python train.py --d_expert=128 --d_shared_expert=0 --moe_layers=[0, 1, 2, 3, 4, 5, 6, 7, 8, 9, 10, 11, 12] --vocab_size=17749 --norm="rmsnorm" --lr=0.00161 --beta2=0.98 --schedule="wsd" --decay_shape="linear"
Below are experts of layer 10 (counted from 0) of a mixture-of-experts language model. Rows are named router (the router's row for the expert) and show model dimensions 0-255. Each number is 500 + 50 x the weight over its row's rms, rounded and kept within 0 to 999. Numbers have three digits each.
After each expert's rows: "comes before" lists some tokens at least twice as common just after its tokens as in all text. This comes from a sample of Wikipedia text that the model never trained on. Tokens count by the router's weight.

# expert 18
router:508574527514416494481427451473526603452464477555519458454495449486548492532502433550467474411493512502537487524532568475581533488493559519535479529585541421484474558498520479486492445515522570441487459552433397570553451505497410479567488425475502436468494478491574537482472519520564522496588502448445436551487571544461562635389390453517575520489435487536581505515455527496518525525426467485516580606425484512474505467579470468419503435570466484505520538383518581463512558532463448503502543493486448502523509485505534497427508485603525508487417428440480531517520470428470429506395529523439416527469490582537505540462550610373587534597539502576455505524548405491488494489483512423521536530536521584475531594462621490475529407524416541640499574458505448550460494508502507
comes before: "|", "\n", "-", "The", "In", "=="

# expert 28
router:572503445534430580599475488588474476556419448456508401445473534572532493458442559457552554425555517482561549504520519518529452534407524531447542468463519463526507569570580511575509396526532544525420535571421487494567447489546438491459399486564495593496451437549512492562522510598516444526469457568493475571537596570458503506519479480514446568541561471488470503386556529561545475496500514543492475663613491477572436480514470533539494498438442554484544495378454517531473586508553514488467436461441529552392569511567488492532439464437382483498445555479522514427495496535424474439413534499544565465533510571469473447500499575486527558512605447575504444509520452532478438477474514445568510592459559517484526550537472479462443467427526528452528543467542465540575488473578450
comes before: "\n", " of", " are", " and", " were", " in"

# expert 0
router:529549477433417509528530469428491663484433425522503444532539476428476534511483491411482507527524425454547469627553392491539568455522586598438516529522516484467508541475455477497552483482502503421496480469527501515523507489546510438524561486497537487482503438456440478572422457503406464422556467424404485485544471531495452503547492484491558528589539507549530515555492548462509428416511451510557590676467494465542506528544471560545504507503487480537507408533510487388489504575478495465482548476485518476415445556518578430465505518410484473508516410438451550570443506553505408433483524582600512502400464528476469461473499517527407423487537514482544506575512351440577486617507568453453520481526459498483502530397477538547555425561556428429528460529527535513454512416521553
comes before: " the", " a", " and", " which", " but", " in"

# expert 15
router:551514491462511473510493527541424461435406525497416437521589528489518495435517451444459539488477524469406590473509429483509550552483553425510535498503557442482542492499590581385567544524530448441457611472522440490500511537430465469475414541530554522533469510535498487463495501518499571461520423460481409559507484478431559622585540406429531475420494473494406480454570576501444473535519593457418575545545533494399516516603490460515472493464532425511486555512498527444511582485476524473453430515440592478449546472536550506416489495508473552502569448487425461563498363522449464496570556536619470482526467595533519510519439568556524535555529395486478492518491561572404543452471574476443434499523465560504491479504538503467559426532591558451442471635536506522564472495482424
comes before: " the", " to", " by", " a", " in", " with"

# expert 4
router:508421466472605487492445486507523436408555478538457531496478498483559531498478459474554558520515471558506491485551529524462402473446561434522624508551443689560464557414399577496450474440486472378487480518453517521555538452569482552474453499485534458450526485472544564481543495500579431509441486526497527561446476544555410502475563506477492511557565503494558532477478544536428524474551529429532512485502403509562557512485556515531443482466480397460457575460544476555556518457461572551468441503465535518488554496562559511571493515514509465415505482415594531571477516593414407536558370404414523550486540558490434499499485533421389471496437475483516405507425519460460518501531498538465409502535582488434560532591522543552544611537449501520499513371488533517544445484500486
comes before: " |", " ", " 7", "8", "7", "5"

# expert 27
router:577481412584515512521591577523511506484577462557503511536487563471502515464399524476470419569468494622562525497554511482475462477549426488491444528493482711567552471441498445496490440465426431539446446446467530439451540546517593526460565568489504495527431460458487534451514470481455457490405500476505557490469620560465542477450529512532547464444510559431453574422542501533519504515490482514526541523472471426527541432557456523434571580542494492491481580509530548536537463408478553577576462506521438460537438458513464520496500545564623489540453544449555591512539537451499525499536425446381536519397514478472439463473487445447510568530502544511501535544420557573532453536451390537509396481430553453536470461514624537534509516439450521430486502412517524428564519487484553
comes before: " |", " 0", "-", " 1", "=", " (0)"

# expert 10
router:467487368410358502574427415562529562534504584555491478384516440488531459610488581564571535495417602490590505437460480472482406507440509557460540484485557541586409523448524522537424542481527486481494458566519540556586472447539551501546568510444533545477556461459528530550536518465503468470584495477435441509485529503446491570559568509555573473466522495453622446474500582462490425473491437495548428601455507449411539500404512455479470508523475559487489456479475444510503523596493443469514481428491540528510511443437599483531478561432554587450575415424503553457408501537516480576533466526513495501484542508416520516470480475414487465573519536458545589577484466502553491494495545531533463514471558451451519423512481560536455577528469391530518434429526461525507434461510543
comes before: " is", " was", " has", " =", " (born", " also"

# expert 25
router:524556456471365398559499515521514508466525549527526534419416527535493449560556469436507537533537552481427498534416415451476491567585500504523535530387511408520530548504558554468543532420525540510480496472481558493505453449453463443530417473512553481490591501450480406449443558514515565494547571532501567572529463513420487523451498469530463530463490529518542496437528514515583544503560533527467564618476433461521513455572466488478419508453463464496391417537444457514507524479483485503504534484435559373474399471449519507491485504406449571581496464557514488551462482593448476547504484490544448463419519480563422426523449483601486494536531523524583450497445401526578436533483575565445542502558385594498557577473486493542510485592568509357530451587563523560474555495530559
comes before: " the", " a", " his", " he", " this", " its"

# expert 6
router:533450475429506525575496476478534520575519538395474493490512481473504423498499625577476541432429455521454443548568563505437493573455513542570561528496486495438467532562552420547513579513382521536497540534520511427526461515445433455500413622494427500394436444486534514537517477544486457596483509484487420512545568478400455583545407557408465429521497501505454478496459506547471493480499374552456566480492509533531561529443468510497539518438485452479556448537462563434432465530507469408419489555569564451570467525450514535465497481567426419484541402483524545460548496454471574496525533543531600517514550406452538477540505446490398519517552503434454526517370495507639488478469480504490492478437558485472491446409434455474576533421496430451500524549441584439483486553544551
comes before: " of", " in", " and", " for", ".", " who"

# expert 12
router:521501535474591477583456418472479485507499482521483574542560439436473544548550466505530543527457459530524599542518480436508430499468564453445596518475486792472522460483501522548517512454465515408557486483470499486547486472472523454494566475513576500537571451486497502522488420567486509499618551514460538515472467518560487399419509517535507507484555490512565535432471586496478472488460462553558458498510447552560465575496471474524499595530451521523474424496483446415483569484556508439460412460468570494501521425513540483542468452458449482462521424455618521565545471569418419491495470466408563545404399487463391516447513500499520505494454595370489482496477478393503491450505463430435469462517475473479571574499515545481497543516398437436410472460462493486443481508526472
comes before: " |", " ", " W", " L", " –", " 3"

# expert 8
router:533494447538379569532404488473438486558535561571527437496553445514526428547454459513533475495407584475587461550465487485470469439558547536534543513481444620498440490469464593554500437603467516508540561451551439452466541407407513533497554465462474466474575484441492519567487475522501526478459437481446528462431565508478534469471418473622495530454538537450522490449434470557566407538549380501416474558434533505493498442445489415523571538506479472537515543453458471554517538527597550492505430449447430457582460519492533483492487515536505434556528395410500423491427505493487439493443491514390485452506498440425467467555492561423529577555537561526523536597532482553530547477557460469483471506561493441472433572522613473419425492538361545524495564443479501477403478506515490
comes before: "\n", "-", "|", " He", " =", " The"

# expert 19
router:555536547538637484447539471440500594509410436479491457499543550448441515510458444430470448471492439457422586431545526421480484575555533542500484511538542530430558478371437494511495464470510406551456412508451380462514474495509487526487549458461443434507511492504477562523530522418496516454440547439473533565557566502529529461435505530429454554522422422458455488510564551414520519482458517559403543514483570522542463544537548545523605556558411483511510393490491502504471554417483466418494501478491419534486485523528515483527452548497593424477455540471506594419542504591478493479560446504413481472471501457527436500516500546585485421507416572512503507588502439501544505516444436459535412574359537495566515560532610435466501579462406472467434492482560594481493455454485535
comes before: " |", " 0", " 1", " 2", " 3", " 4"